{
  "n_layer": 9,
  "d_model": 128,
  "n_experts": 64,
  "experts_per_token": 2,
  "d_expert": 64,
  "d_shared_expert": 0,
  "activation": "swiglu",
  "moe_layers": [0, 1, 2, 3, 4, 5, 6, 7, 8],
  "router_score": "sigmoid",
  "normalize_top_k": true,
  "routed_scale": 1.41,
  "balance_loss": 0.000538,
  "balance_bias": true,
  "n_groups": 8,
  "groups_per_token": 2,
  "init_std_router": 0.00833,
  "lr_router": 0.000893,
  "n_head": 2,
  "n_kv_head": 1,
  "head_dim": 64,
  "vocab_size": 2048,
  "norm": "rmsnorm",
  "norm_place": "pre",
  "norm_eps": 1e-05,
  "positions": "rope",
  "rope_base": 10000.0,
  "rope_fraction": 1.0,
  "qk_norm": false,
  "attn_scale": 0.125,
  "tie_embeddings": false,
  "parallel_block": false,
  "init": "uniform",
  "init_std_qkv": 0.0456,
  "init_std_o": 0.0565,
  "init_std_up": 0.0652,
  "init_std_down": 0.0652,
  "optimizer": "soap_variant",
  "lr": 0.00729,
  "weight_decay": 0.0,
  "lr_head": 0.0122,
  "grad_clip": 2.0,
  "warmup_steps": 200,
  "schedule": "wsd",
  "decay_fraction": 1.0,
  "decay_shape": "linear",
  "final_lr_fraction": 0.1,
  "batch_tokens": 131072,
  "seq_len": 512,
  "doc_mask": true,
  "train_tokens": 716400000,
  "steps": 5466,
  "dataset": "wikipedia_en"
}
Below are experts of layer 3 (counted from 0) of a mixture-of-experts language model. Rows are named router (the router's row for the expert), gate (a neuron's input weights, with its number), up (a neuron's input weights, with its number), down (a neuron's output weights, with its number) and show model dimensions 0-127. Each number is 500 + 50 x the weight over its row's rms, rounded and kept within 0 to 999. Numbers have three digits each.
After each expert's rows: a language model's description of what the expert responds to; "comes before" lists some tokens at least twice as common just after its tokens as in all text. This comes from a sample of Wikipedia text that the model never trained on. Tokens count by the router's weight.

# expert 20
router:526507577532479416593399582458493456441434533528530457555507437403451421520467419510479496415511467460557416411614525467486480543411510594430482499527534535505508516497514527518468560399490524519487510492542435484425556457424458585463466578521490486460601534493564547539476437505558582476528522496583427541541545486562555510440586513502518534518504537518469474431514473478508586548571
gate1:485475428458464511553598575482475486525529407475493570506506400439445463529488415456489430519648581539471433502494544489465526469576535566446415466539416527462512455522553582539586455529509459594468489538522561500562474475435485501562490506471527570504479499405567539531475508465493514468493539487569481460552534393574541448513590559444512535458547475631512523535476526550562574497469
up1:545486398451449443480516566476516478417512436472469432559483468453520463562443472481508514526452542507457474589525452485530394493589565530462543396456528425539502543451522499474503457483505499394481565517469500470410469506470563429573478480547608447533424472559458542511490544472539567484400412517458504518434449591388522505505484484377578506458496454458509480539461566616491518482531
down1:527466420554573421630561523429479435422511507480530493504491432500454498514461492488543494408508570471429494504489498453519513522470532480508518446568602583500517425528565540486548577490501437546500502524516387507581527553487610463568458484625445535449417408495500490494468561479427517502509416477478428453462553491553544520481611492502411504493514537580545524499517578601491565523476
Possessive 's after names and determiners a, an, the, his, its, their, her before nouns, e.g. Newell's, his son, their family.
comes before: " ", " re", " first", " f", "cc", " new"

# expert 40
router:502501484476420533545499523512555335506432458535549436473451460449490436512528523540488453442481468478560425471568547481656454514494541495452511505553346517486482483516475457463501510394423501523486517538517473505447547475540487538432407545461400532460572531492608463547471467437556507424475520618578531508461416495486490543433518482477575512490474526454488541448488514508537579579525
gate4:486507468519351481539543458447547419517497366467521446430488490533599472505484447527489527469433540562507565502483473561375495523556559570631498506625544542484487539566579515560521503415498527556520554463463551528523484517440480542429494488534503461514547390528530559564431430446585575489538489503506513549451433474521529504458462551486501485478472608512566554542548486532516484560484
up4:445487533524438500492501564439542504520543477491398440499563595520613459441422465465436486516525537515495542501461470618542485450488522441492412589575431550509483531476496467463442605595538437479481475469507583520554466465516446473486540511421541535485482468473638452487510489588587512532516524469460515455390548522513474531495493521570603443549441535562581592538482442543519530475547
down4:490561547472451509506418548414496551416525484499536458421504414457408510511457395509521493513506487395466517558544516383483521502601480534512477529499564567579615578464544460480500463484495458527486459501491437472523618589435552526379524421478516563546606513485519453513449527498537373481553511553484590507507520447491546590495466507536554481458544560558495469451532534458507505532522
First pieces of words split at a prefix such as re, de, con, co, pro, ex, mo (pro-blems, de-tails, re-ligion), often after the.
comes before: "c", "duc", "s", "p", "st", "l"

# expert 62
router:578448573589433530553531520534537458455459559532561473510484402522499493532471473502381436418494481480513460519494528463518475579493554562447480498611481499488538489538454472556483526437454481463407517463482506434458499370402456483386478507562505555458546471500535496576596490510522576332453442495444437511514458505570567487506515545474441529525563512490434463479489482421507588544498
gate1:452534509630427403522529442478539457530517453520432551547453448485466517521498644410506622535554507440590525515505486477547507528470434516452500493441486547502464443516451532400510533549507450553452451447518572417427499525516573460485511539393493530497577426623438470507513489471498565440485544410428500509452539450503479498534525496493506480432461588479582507445447550461498424540501
up1:441459422499542562584440565510500593466475424477450565581489457530542506525431527441539608577517464427439519425582468550546480544527485500450462534502499484476524499529445553514486495528470439501508411544473476479505513522486574497468472593503534501492492469563552457523441561559497508509453537445373511443472509392508582449480408553470589462508496527551542455505426456437602583438614
down1:575615449538461549464553403525517446407520455408522520473437454503502426476456487513447481424458456454417533500515456447514397447482472524491595529427453526566423570526560512514512486530493498502533558519467492512495562455515476485411604475449585500485501473496504583478513424414467522435523535570594563594496519525404461576556538523439495557590542488537563486534560534568532455474482
Closing parentheses, brackets and quotes, especially ending title disambiguators like (pianist), plus list-item ends and commas after names.
comes before: "\n", " |", " (", " and", " is", " –"

# expert 34
router:521434534527488416509486579520582452563451475522486489470549524472474537524422500505483486366526516550548502438556550461510411509506535437496531450543389505498430540404532480513476504366479452452436462403480537380460519473488502561537514552508479530466618492538548533523480522580591472425405523575475447538536477560502519494453602582537432545494552462498459476510604446525479523504525
gate11:523494535543478479407496546490528435473444464499469408388526462549482538420485459458523575532523394442533418504516494481496462404488540420589576544472478537579528443355493524434507447496491458474408525462466454466510542578480593514500519541469509571559448495557527534529609535555559519464495442530443485482533499499396530453445394521449382528454482537461512484504505468430501447460464
up11:383533507536589514490494440501487409513570509414399549500548495483462502594478598543429507482482485475477577444487558567461429492519557520409499493483425448538498544459510460487478606498406498526544476489582523537478552469593367486461455455466533468479492448566445464422510491437550512438571481540519408467491477414531500448618574463484451515482479387485525492477494494470462548547508
down11:460525541580396483497436560440584496534465502499520538512434521486536592495516549444530423494396452444525471481501529569440554530524492515516543487544439455449565484452618543444505462496459560499543527553490468539411545497558437430565477426521392547432529516526501427517428515601569470398568441512503469472489595503558422541506525545397541511485461555417509467439528482519499518437572
Middle pieces with consonant clusters such as ck, op, mp, pp, ack, low (double-de-ck-ers, app-roach, de-ep), often followed by ed/ing/er.
comes before: "ed", "ing", "er", "s", "e", "ers"

# expert 61
router:577455453543443504515421596502522409505450465583574507510546397483419403511488503518493488391437510557447469494543575478473462518439534581475508613587382514468496593526366573476459527419424480473491459512466487551435532494518565496464460530522545505523540488528525521532467474540542562543459549530478469488467502562516455546472571516551469482464524512572538391502453499402549521484431
gate3:559577413433487527502462467515488490451477446513545460399535456522567387497494449495564446401539513601543518526539475472480474494521548538368427469545480455500503503584490425435473543468453477501457504511452541478476505525460533507567543439440572514560532490469620568477445572536505585528550530473471416476433589585533513591397510414603540486529467536495483582506518456509550519496491
up3:586601501546578467534431521536566470548536540431403555500485543460592457498514488461450434533435498516493515489522446538439447507472459454546484569552541471523420483468598547445524495455501515523463583500538491552473492541633498528514580521543526487597392559629547519518605489511587576445450461544485405518460495492414584529484464461564567490468459509422484523510537481487452521503524
down3:615602505451465456495535481516589463535534446490511556374499521507403534460580394513578512506523517486441472502553451500525461487495501449517407462587520512430508539611442438438486416547444526493500434457475506533518489517422520458527426513503510534511597453497555464508497552475468419512547475573419393544524598552437520502484399514579472499463567582569481541466474508512523523552459
Syllables in, on, mon, con, gen, men inside words, such as Dist-in-ctive, Com-mon-s, Coord-in-ates, and whole words German, Roman.
comes before: "d", "s", "n", "om", "ce", "al"

# expert 8
router:629377503598494416534461594453536485530495497548509436573478462407471457626533458439403453469480496482550438500512498355587508498490547571453554493564511469460421522479514433531473498446495510475457460507465441400475646472507449519531466551433537579471497503463529480494513409489521523403473550501502433489517521565490554512455515541447459542485529485537504464483509512445519576511483
gate3:482412563450514514491426471516478523475523518520509461484512412483515475495573457493561480450474531511636524457517443479524523570478570386443627549565586418484530416487422535469474520503483485425538435500453538471443507490512490453394437448446522455521538481512451581524410453593489468431450448467553434461525541502536392432554539490464518412449500467510480395508424510526498458570453
up3:445478482436528447540489438461536460514503548558550478468426578478507430410536498504629508502507492618619544478492540528474498533551579476468591583509601377528487523515565503412558515508507472495518615497452494508490505588467483541529433499549482547465522585490509514575485463538467451502511544522503494536571525394531468496504495481602467412493432455519413469452462479552469373490517
down3:442535523532387547522487403456462497572531475533473531560432589539462564490476549427644424537512550438562514537538444451469566587522490496419513531485561461564432422502611484460492511537534385624497501475485464544403428479476518473486531472503506477428566511496516484548590476438514544485464511485481468450537535453492551434560554502472474509514483487473505578526514476499432466364540
Full stops ending sentences or list items before a line break, plus ==/=== closing section headings and clause commas like However,.
comes before: "\n", " The", " He", " In", " It", " This"

# expert 12
router:552431466584520473517504529498509486533451521526553318493565435508492595524510511409454436455494491449571444459562545426509376526504526516449534559494406497468480532489350495499458582482493503477535486512487535481508513460485509582462493558521482553479552489619519514516548427475500521482418540631529473500529466508540541460478592477550531529519526556402555512429423453503548535571495
gate6:441546511508572469491443554426439397492530607551528437537544563446478546446540431396490539483455552465557492529528485519452515586565519600539515538431531489560415497417453552508507359485518476470546405565436508533439436477478489449493574480501396466524536453524443535525474448491477501518450478459527428544439545563495444573421563473439468547476578491548515555504436454492475491559458
up6:473453517498454514497541435502602557535484440426444563530533416533489502605495522522462517501517541437409413538450539451576514404499511494481493481539449468399551455545468525436553626456498478446432577490529439440584541522494481430531449442441585517546526491493521385480512513558460476515533550574581474413559513495573571509519462528606534509538481529538572512444551522467432553472559
down6:492520572506476504576365513430581551512454400504580530551532481484613491420464434476523547556546508626568474501535561492532521549507515455540445667571526496572457498450565479566539538505482507546449494490474480473484531486420477429478552518484411560516531613448549480507574523534577521481486453515517516554443494484499491468547408426445587490525482495588496440469510499485488537444532
Word-interior pieces followed by suffixes, such as it in digital, min in eliminating, ab in establishment, ent in agent.
comes before: "al", "ed", "ation", "ary", "ure", "ist"

# expert 44
router:507503520520364578545450668549497471515473488490585474506557499491524531562373488442466572464490451541541366479495547435563452531439509526503482429555483530500503528510487489484514562483461455500427445460509496464413594492460511655395467503513509576490557430414566551531493512483468486466504502561533462542484537524496529527551557524524520596511556581449528501500521458446543530560523
gate2:542509436502449471481526496503558495546407485389410472524446470428524452531541499494454552510558417609477422505564479490467512597449472423508509534483516604497523487450437470392449486484510515491492481453537348571439535484497474544542467504535461561494485512522600521492390573505542558451443579564536606490534585528512573480508522590509522517507508519466490497462506477590587516569438
up2:473435453498535545543505499510489492547559479501451444380539454522482508467549505485565543465439453590469488541549518451456529526517446512512548499464538605537487547441433443355590463381451466439499492457548479560550454512451419400450454477531528529501466547539532406456456492512431558480446658437450597540564538577510542463492493512448508533572443484563476536543463509493477451488536
down2:539481467468488507434530495520489529476475564487475453422451478460582586506410473422481532484504512545416499400528462452490561491591501523446478509464592567442549405446525507467391410476498505508586530474526570548456513577599503405466439500454523563490539558462502419515462481412481564530504500480519530465452527399477500410586562550515532504567494464431560636538494447524461449508521
Word-final suffixes -ing, -ate, -ive, -ance completing words, e.g. escalating, giving, executive, finance, acting.
comes before: " to", "ly", "s", " the", " in", " of"

# expert 51
router:585531500500477505539532540517592492546463520566507501487539364495441477526443471474494534459449444507493410479508558452531415500418552561489535497513438481531517513376420523516458653466469549404451463495500543373457479431447465602515416515544419549456500456521615441560467415483521489378483493526494491485462479522503544595509500549488501536527519540510445494480475518461535547564548
gate2:471585552357509466508425530450590509561534519476520524559486465511508499466456485468423479494500447552503576545460587545605615477447437540499623503462493521533474597524485462506594478490463475480499426573492483464435496449425548533559472485472458535506477540502574480463498538494546462466476449465566411467459603524453512464534485584526541444458530569474517449554614569558463418444468
up2:432483487627453519487597454547486493463452470500557499472517520533472524561556521530627499478502512449502438521591472479464472473563586460578452487539509423446565540482529550434439579499549545447502540457412561503527443499519462480420500512524479586537587477474428497445534473460453397461530597519420525463567444559531486574520446486554451533530557446477527484457410520539502541607398
down2:455541582472593552589462550528511483507456532493476518480503487525509433556546475546464567474481475475531543467441442523542451492546460631360532487470483550475471502447435477534520518509463426390634497477559570427465548393490603538468439562570467439559416519542493545601510535487471496550457506602574546547460502518545485452527564493546505528464494471494449572471514423421518484507517
Spaces, degree and prime marks, invisible characters in coordinates, tables, and taxonomic synonym lists, e.g. 14°28′N, empty table cells.
comes before: " |", "•", "-", "†", "W", "N"

# expert 46
router:522487555471462468556452520508491394466430526576538415560446515525418517532458444429422473474439498469589454443594552474585480584412557453474493483504480454462460619446426565513515562433462492422487505537475519486509515377377512584448460552499405533481503487544527536548525587506538485417514487516496496436519496540554478616535554507471524564487519449488491475534501486427535580517526
gate2:489523494591442402469468478508509490507394467508428565505396456507417482488435555494563584450544488419537552537426480469548478468448566495516518461520542490497390409533404513483473481524456622455483540499505583425489527586485580533509466446564451545495520416490587497449427562538583457494541472459448473501487483408492488449523519393491539542439429495493448427490460445479453482509570
up2:494443462476568543577543488426594500401519487540456543555561385533508544524565470495555465586508502522576483519506484492421519615499438535454494483523593468449580559512521489489463469502475467383489480545418454480491442461504419541452447541487591474507572531504504498452468421444507398544382568502567575428518495519555468604453414531473467487530522540571504540455528520560495469462524
down2:414475449458536520522469500542476508568351561541452464489477431502442495433433550548485436617461490432461534510539501438449460476541614530446464528517513480435476466457474472463472457456530481461538551518478536414524538524462551454521480597434397589487411486473510462540462517526497564560479599565480560549471508454520414433435446534506595495568509473577471471463558407492550474565454
Pipes that open or separate cells in markdown tables, especially the first pipe after a line break, plus list dashes and asterisks.
comes before: "-", " ", " \"", " 19", " 1", " S"

# expert 28
router:517524480540464512549547597489493406505476498586523456576490416534498553535508527405449485398488450534509529458516502438490426529516474497448547456557539464484470525394400498497559654467467478464427498524449527466394538455499442508459398528495563579491564522504541543548479431443541470464458466585488556467545534450596515532508491501474470552496470474536449435374497510507623559538518
gate5:557452479558525457513582579487538515401432454599454550656528450534549495489503567400522429465507467463364429510518487457458456469490506517586507456476562500488549525452441463535490577462487387433555521551498496523461436469606442528478439569457505606553518489442498525526537490437610528520485452544480542406464394503496523475516488541550545539500517452477532492477573520502520498500493
up5:540423490527558548462529571546559463375454499561550500588548516480544557526462478471541537457483547547503471544469527456575459506593532499488510505491504401458497413484534548620553603473554486454577520486560484472506482517484480463566350564553427495487623550413403396527553515546484491502514521510460492525514470516518571546461397502492495439474493496547464522497453497509590497441416
down5:573515509503418547472457450459572511500455490541548564544478531475477487568528474412519463517543473436415407448559490488463474468502563581565522457529511511408590396507555445526404435450485501502495402498490548567517520578420422487536476520491508461581511573551445402404479527511453518447548484564500448486524441449499418498485484533543519448507411467500431472497401591388467525450470
Month names in dates (November 16, October), the commas and years after them, and the suffix -ation (legislation, Location, disambiguation).
comes before: " of", " 19", ":", ",", ".", " in"

# expert 35
router:534468579590459471504489585497476486471488498594468408460483426511482492582469425452402517497547421573468407493588497438496458574421554510459490510586475496424501633536500459504541531478448476451533457522457501443458556476498472514543461619493485499466499524551552514447508445493498529496465514548397506454423433455445581526471542527552408539450576455484435485431547512422561588464498
gate1:592415450491425581536489529512561537432569504548497491494492531419499602586551406528548508531593452452460534518567478456498465431534466455540452567484484479552516484611468584495562481478454482530422466572486480538568553529556552467562543550441405478439488442529554531517545558559523462593512531488511436476633492531485482475506542525494538527484460499533453403466518449487403614498509
up1:447494509366507524490501574466525494478484588485418547415492398460507444527461624476583497512495527487512502548546483490468477533582535457512577405489485511462373464550482516551487631514546404464507495559546529509588557530520501510555473502539525501481479535556544584490540507513586482444568467511393436546517516455565429494535574426506427439451475433444502468520450544429473473521430
down1:639544406498528456496547521497466505475664565595504521546504420585445624410563420488478497414548487486456544562522498536419516524477509530548459512485585476562404506519519471541532541496539541532525518564524439547523484522488457426569481475529438575455448536519531476486555536519557546523522536561503427542576528503507533489534584418428531485464490492560486526447492559463460553588543
Word-final agent or comparative pieces er, or, ber, ator completing words like teacher, breeder, Major, director, members, Oberliga.
comes before: "n", " of", ",", "y", "ies", "v"

# expert 6
router:530490495509371528549437509486505460526519517498517419505496508393448514473511481526390492461429476438544450473458511506570540547500571510516542530650424578539499504435469446521561541505464491484514516466536451512429555485480475518400419571532453565374482528475522513543516440526693535474446486465496502508521519581557509579515525481512439566505560592485471443423541547495533515563508
gate7:482525454476499512459623455502627497436521478444525420439591466483498510542547397457569491470498482377490419444430549485501503490466464519511603511480524526472522460621485487542537508521444454542409437470476517542506480470508496496542502544540433464512489550530515621477514454510511500408484532494438504592475539517584477550520453535494442551467548528564561515586449678485463537549506
up7:500438468450541587545630510480560489436569438468456489569449449542508538506548466486490521495485484458440486521492559481441498507507512499492522589419550532498501640452582439475621570577568496536523434462470521487473503526533604482510394588549496461546480534551493605554564383544437477525435475497434455429544554555494470513458480558504508532480571533534489495457501584578480511565516
down7:448500489434443468491481488431560566542475503495500518516435509431481464458494463567483462586521510459500510631522354457562527484541565499430439395505697494493479427448525485444531468514433460540525480522430438495516515500513536459495477572520515495508462529513485444522500580481495498553511590416543571562568464542442435439571445514447516539448528396494464527598482444489440493521542
Prepositions after a noun or verb, mostly of and in, also at, from, as, during, between, as in "second book of" or "store in".
comes before: " the", " a", " 19", " his", "ten", " an"

# expert 36
router:564450535519531533568458559517491389482396601515618420467537494448387405512419506466479411465405424445541464372473559482500446537441510517533455597575506514506504509449467522457475577467463454482399419493509538413504521432444491542446470554497433507424458500480519494504463464490549526506434442556523493491454513480522516487499544532511480569437521502401490460514597509480559528499485
gate0:541525521574517466483523479474442459523387420520536525555563471425415377528541530435421500568458499491515554450538484530516486473571538495614584478506406543513534542557556483522473581560508446550521515432581456488568430469516514509445473531417528508484505513528381532464401439515467552467592552511520462619460393484469455508454472559524542435527511523562490446521511439467558473550532
up0:558513523464517441452601512475573592541531526446553435539492447473428528478576468592509499567468563524464580500484537554520548464496587456512508533523532530455522460356452492506490553562502491509517481485452507459621511403581534600589559422515492454567442487545553427480526516574530498401603445503447509532456469501488507500416446530509466515544451593479437517533534443545534508425445
down0:482619536502450565469499575565498502435489513431543538533459496433464478521567459483502497623439554537486436505470517475464412474432387523499532583419507534491549492427446509496604496517570492453605439533522514436614440449506509526553541500502447489522514524508453453466520467557510475556536485459455527521431448491514562522420423477449539461497399549535569456577531549548582399441443
Counting and ordering words after the or a, such as one, two, other, first, all, some, and year pieces like 19 in 1992–93.
comes before: " ", " of", " years", " time", "th", " season"

# expert 19
router:505509500555398518507483577502535456500345512585541418549525440424429584504421527499415464432472397564520499460460592492507513486446550593463509525592493471463469489466477448510528599433514440501448444455487541478450517439430481481470471469516546549489517442503488497542567463607532500458498532626541534422518408464485585486495565490448480500392570481518473496481533449502533545520531
gate1:495482471477495405464469493437440536474456413527493410505543501478479532392479479521487545432409524551456498525477440506507574464537583485536501534553532537528530572431581420528555502566471460518416483521479514464545431420478466556400511456575465485510515453494520478514514451505434439517537620413509449463446393418558587445514467504437404440539580474562481507547496539485503394440428
up1:469571407665557456532516360490457449510522511508483608512526461445449404513479492483535554489535532506493443407534533529429455564521386407504495523504486563527586451500492454538516494500459428484504537500576504544506500386469590488427505559467526457560476432455421470507470549486516428444509466416408501530478535556523535531499480452472510475422493496515575461506485524453507407576467
down1:535574445540582529521492521527493481438503543527482481466500478580628551430503521499402383498436369532517475458489502527543619451451507412467529586481556548463465427535524519392529590497522458496544538404396498449462438558486529464460483429530500458500397490572489521512473417525570552476486536511539501460485458456486484417556562517501583403483547459429519503531473467527491531519498
Whole words like University, League, team, season, College, Division, Cup, and endings of institution names, mostly in sports articles.
comes before: ",", " |", "s", " of", ".", " ("

# expert 25
router:648512484645439489588462554519513470548432493524492512475461449448482527546518484458445480479544434484555447444501525498486421598527494483503578540493469538451391498483495519490468521434371533507482469459502555453389519493429463549414433509460520572493561490475478467586480420533572471482515526506482419478438482576492485565448504526455567540388517583489441512476482399417498483516512
gate3:502459504454505561512463530557515475481556380527545516494519520541525507588485443418491494422476510523558506466484419597477486527552485462531552449509484357460552608518545507541411578415549396497533545436481557568477480446528408485438437527519456489444394522510459458577451440478456501505421536488408434614491530500472409481540526538530517441453487577543500497561559509523475515572490
up3:442523508497452535577512603510452519469457521491539497530431411537527525543454453599510479547540515467571466581505424517536577591479519477524539447495502507466459493496537369529578472507558496444484512479431511450572570537510478497412512452505531617547473522537531455524510606512417426523448561594534578607475527512485494432451513563480573463503530560568457530482484483591403451539414
down3:497537495454516440483530511501506550583417486482531551516435520506524424494466540479517412514460575443511591490371509479504497446581499478504504502544472545545569543489497446490533446533460488630501490539440437446550487462509531444438438498545546448539430576489538489551481424547545569481489512525618491588630421454486596539438517486515598466582515506522371543476571495502557531448457
Colons after infobox field names, table pipes, semicolons, bullets and heading equals signs, as in Overall: or Speed:.
comes before: "\n", " ", " 1", " C", " P", " A"

# expert 15
router:535473541518454465526454586585515477444462465511502446548486432517434447522410476431361486416505444524577494525525516501468559515495550491429528516515442479530532550443388484566509568451444489491463417464487520508464508488418460647436476558527531470403454465546475453548532476474597518452503488539512482461414539512508576568484517536551476545532562491539513456406571445482496570626445
gate4:427528493518515529491425549530475520504559409520580382576556563486519548485528439488540498542536501466508435554491491495567545584447517565467574502506561476469556503506496494493329556432497466469636511498485517477383400535514501410515476469524502493585455511504479573527487470496426491555469560565418449478540506553503590527506540480458519528399398522558516479479597532466511575484498
up4:584478536493445493512496483541447498582549576630438458468534529508629490501546469531523542564515515534488585590452470471460498560425536426471428460478491549527525491499541605508483505506448484524525468613492389552515569498490556532525603530505526496445451466449528534544478608553501470466529442533436551564414511406457496530462559571550470499409565496474508517489430447561542448581546
down4:476543453426467580463516445503489493513375464491463460452491519469459488471530473460620503423472465514534510497477522396387567515455479623482510442531477587563410483594471488546503509365543492429462544484503482557466454561534488527505525485458503495475507533484533534483463509479392573472481462509595535520560490442501444488507479578441486606564528456465584507523465530540498492335499
Word-final plural or verb endings like -s, -es, -ers, -ies, -ations on nouns and verbs, e.g. jeepneys, fragments, Seasons, serves.
comes before: ",", " of", ".", " and", " in", "ion"

# expert 52
router:554508432512443452528538568489526500522387462631559490578504446463459501495391479514470526469434454463561472477499597472553452460438601511529534490554450468455471515450473500565527549501459493397385470465437525411392556476522438492517497492482474505463559467538607462544481527523523469435469502540516501524514442525538516508524557446545511492543586505464448441460515455399659568525479
gate2:459457465541430469536547517379609447517445527529409508517551445422503526539581562416531511566426487464560507499398479488417585509495559559526482448560421542495572491490512577536479488494405499509471505519507468556461445433602479539484493520395502492439521438582464540547442412505539517502560429498506459442575517473459436523467506620513529450514517526503568548566509579475576477533506
up2:463462494441566533475507526513530475495491530471460520489569489598471564494574503482454556495488527538565499577466481507471457458498480528413481592608533429537608440509449546543465484526421580473520512451479488510438477498430499550509502440466475500586540564474586590492358479610564567549402552507520537457602484409430457476476508474507480522505463468510486530432446448526416584553411
down2:552443529463496391472428529469581500464421495474519490477384408455523447476545436558520514573500566484502508452472561541425479559587436559494498415511519526489551474628582480478511506553496489485419475474590432537483509422473535415518492429444493491515506515525495585462468573460471622513488397418529468509506556523436550491503428518487520410534468482523623494519566509443497492576511
Line breaks ending table rows after empty cells, and signed numbers or symbols in result tables such as −, +, 0, ±, —.
comes before: "|", " |", ";", "|---|---|", "ence", "---|---|---|---|"

# expert 16
router:498566503606405493542462573483490433541454525598584447507515444453488456645473432473483520423456485517584482474460588549548518506512511534472540539532518486495397527470456502465479559496500483516474521439448520409433555546441469503517433544450517492472441506567578450574517514484520517410475552520486436450459581442584491570556497541512438593496504413457511427451498512475593560598472
gate2:506481440513515393559492494504590449544519484447538449511521501507517432495454465469537538501450519570400545588578510510486522518498450473520476549547521466433468533600480602422532533516555532513436542438497436442475493501479575494418492534433429415478483484521535507605555513467402490521639485476516380428467520470510528453554602512508580538409438560497543458452426473588493493550483
up2:458444488583535547519470557508492528633422473563484466495487534409481513502476461539538533489487524471464484473550420559460525469546509458582558506563523410486502568546458561445496420505582406498507425534409493445426488578511438534563557520430448530484509505433521481509483525540409577508572556530389459560471548467535493461577563559393539533532551473468514505399494478531525476526376
down2:463521459511577533492471366410519544465413426472438593490491511464544492558496565431498413474536541509524529489567510506401465507448457449536438480477494454487530503508525412518556471474494473457605463476477567470474487460538498397565439462546565524535539504485498592469523556559470453481531437458538512448527483437376543529514417529562558504466472500437417589389482459571600556489492
Plural endings s, es, les, ies and words like years, km, population, % in census and demographic statistics (Males, females, episodes).
comes before: ".", " of", ",", " |", " in", " were"

# expert 45
router:538508527563442454525472543633519459512403515599539449527503469477463505489404498553465497431553453461473508493481565489545497617484566602404544522544417465480478595431457538565555526490384491440498485483466501433502518410444500621477505511545538552492544477533559506588483445516520511401512542558484477488505497570488471546425591523460469501525519496412434468430523522439538583528514
gate2:478539506515463531540426559475485468582570434506400572548488458487574526504578538512464481544453474463534487458493459519411392589481504474506471564491480550462529487526548502479534621470472485488449468482580572501597507454510450425503476561519401474563483422489508475492458451499553473645549559540510608403459509526544515542429510449489524528486480565595514435463608435518549450445543
up2:484436542511603520473459563444503535482553437434497510562520471492501503530550386515444550475452597564533432440445494492506406549485426490430446478537445432483479574487583547532555566473457481535448599448560541482489524534446432458482453527463448584554562508578438518505498424518397457453436486455444455574464588507521489572448445511559543421533537512518555586505566464578499556501490
down2:449513499450463519445550457579557473543488455548457565452484507523482504525332413579496403532523472455425552544469582485416386523612436427482414548583475560541598531424504449511432480552446485506543456513530510485531426554524482477413465458503492525466485541550460479511548490552493473563479545449498522497531554519487556457452553621450499471556534496511536548506560443560515427505551
Pipe separators between cells in Wikipedia tables of sports, dates and stats, plus semicolons and slashes in lists.
comes before: "\n", " ", " 0", " 1", " 2", " 3"

# expert 56
router:555486432542493453575422583511508448583447559592518416528530473490519435567500483511449449455528424497461475446476546424539484507433541533541539498523441493456474536372444537541478538527439547426452483455478522455504509472481509517485473617528451478422470463585514488546535475509556445414421525601455534490492477517457558526456544471496527495521548550514349446497490415450586582508389
gate1:441482552464503550513498428530408482454513520542522475457542490538459552450462520532509501496590563539548476443534509473587557426548570548440451513581502475534431483501437501501480525574386648421522437464445506469486494507475571598463499436486383515518583461457499621539506529500487538525495465472441480543468529452480432393501434544475554553550488471499473544440368480405525547494491
up1:500528502419554452496508471460507411500507541555488536462445523421417533533528617484476485509480570447503523595505455538562438461506557457564551530482481538524475466475503483464453608538460544490495478522422579457426518527468472510504388665455469471460454432468475463473457507490476446528483534473574502432491516533499565464523473454565501437388359466574426494509430396500437481568500
down1:510500506601515430491493594565437525540503490532458523569563381495520397596513463500492482508453520420513551555494485484406448546475482496600526571443560448474474430535491534463503522506532439478420425558555491544541475564571521514460502479524487441476447448486492522531534512485473614404459519504577458532635475413474556497456528457508493519477473474435511437579554514612408470421519
Pipe separators, commas and decimal points between numbers in data tables, plus 'ter' in words like veteran and Twitter.
comes before: " 0", "\n", " 1", " ", " 2", " —"

# expert 54
router:476506565508474450500442536521529462571455538511578449506454479504473427539474483494411445393520433474526433519515561440572397530472513495541528491567491496444516531469502463494492514503463463481450503447452477461450540445425425666382457582523366536530448477508530471585485526468560519488486501522460354492448447545585498491455511590548522514541524502450538520432531483428468578470570
gate7:540496492526539545573429517591538544458487553502555508540544472427396378456501475506454471444472492526473452506530401530597529478516401566462525571501451494487502543408548365468433462570516465470481547403543519541527518453342482541502479553475517466511566407405506484535439482530540532482535431456435405583528471514500565475547469506487460457500540559425532474510530486458520508472551
up7:568502509567542545470509506529474556489502470557437535534487458449501455544542449443404443474487438543399594507518443532478526373518431558519528429400464502545490422469496502436584473480532432523462513423505522430417485564498499400586459462483468453574559498387543433518528496519479529396471497479451413527495509528446461455632438511472472499451513483511443507582474498569474556517582
down7:506554439513491449494508503461420481495472453580436483520479454521615525487435471468496443464565440476543513487548493486410544472559570499636520484430499447480503452494479540493442448533566452556511611428431489566510416506631571532487437447466489495468544484615528469457593523499459448511483533521423466483601475571457498488575462455523452520514382440553499517444544521590529486527569
Prepositions and linking words after verbs or nouns, mostly for, with, by, on, including, and opening quotation marks, e.g. "columnist for".
comes before: " the", " a", " his", " an", "out", " her"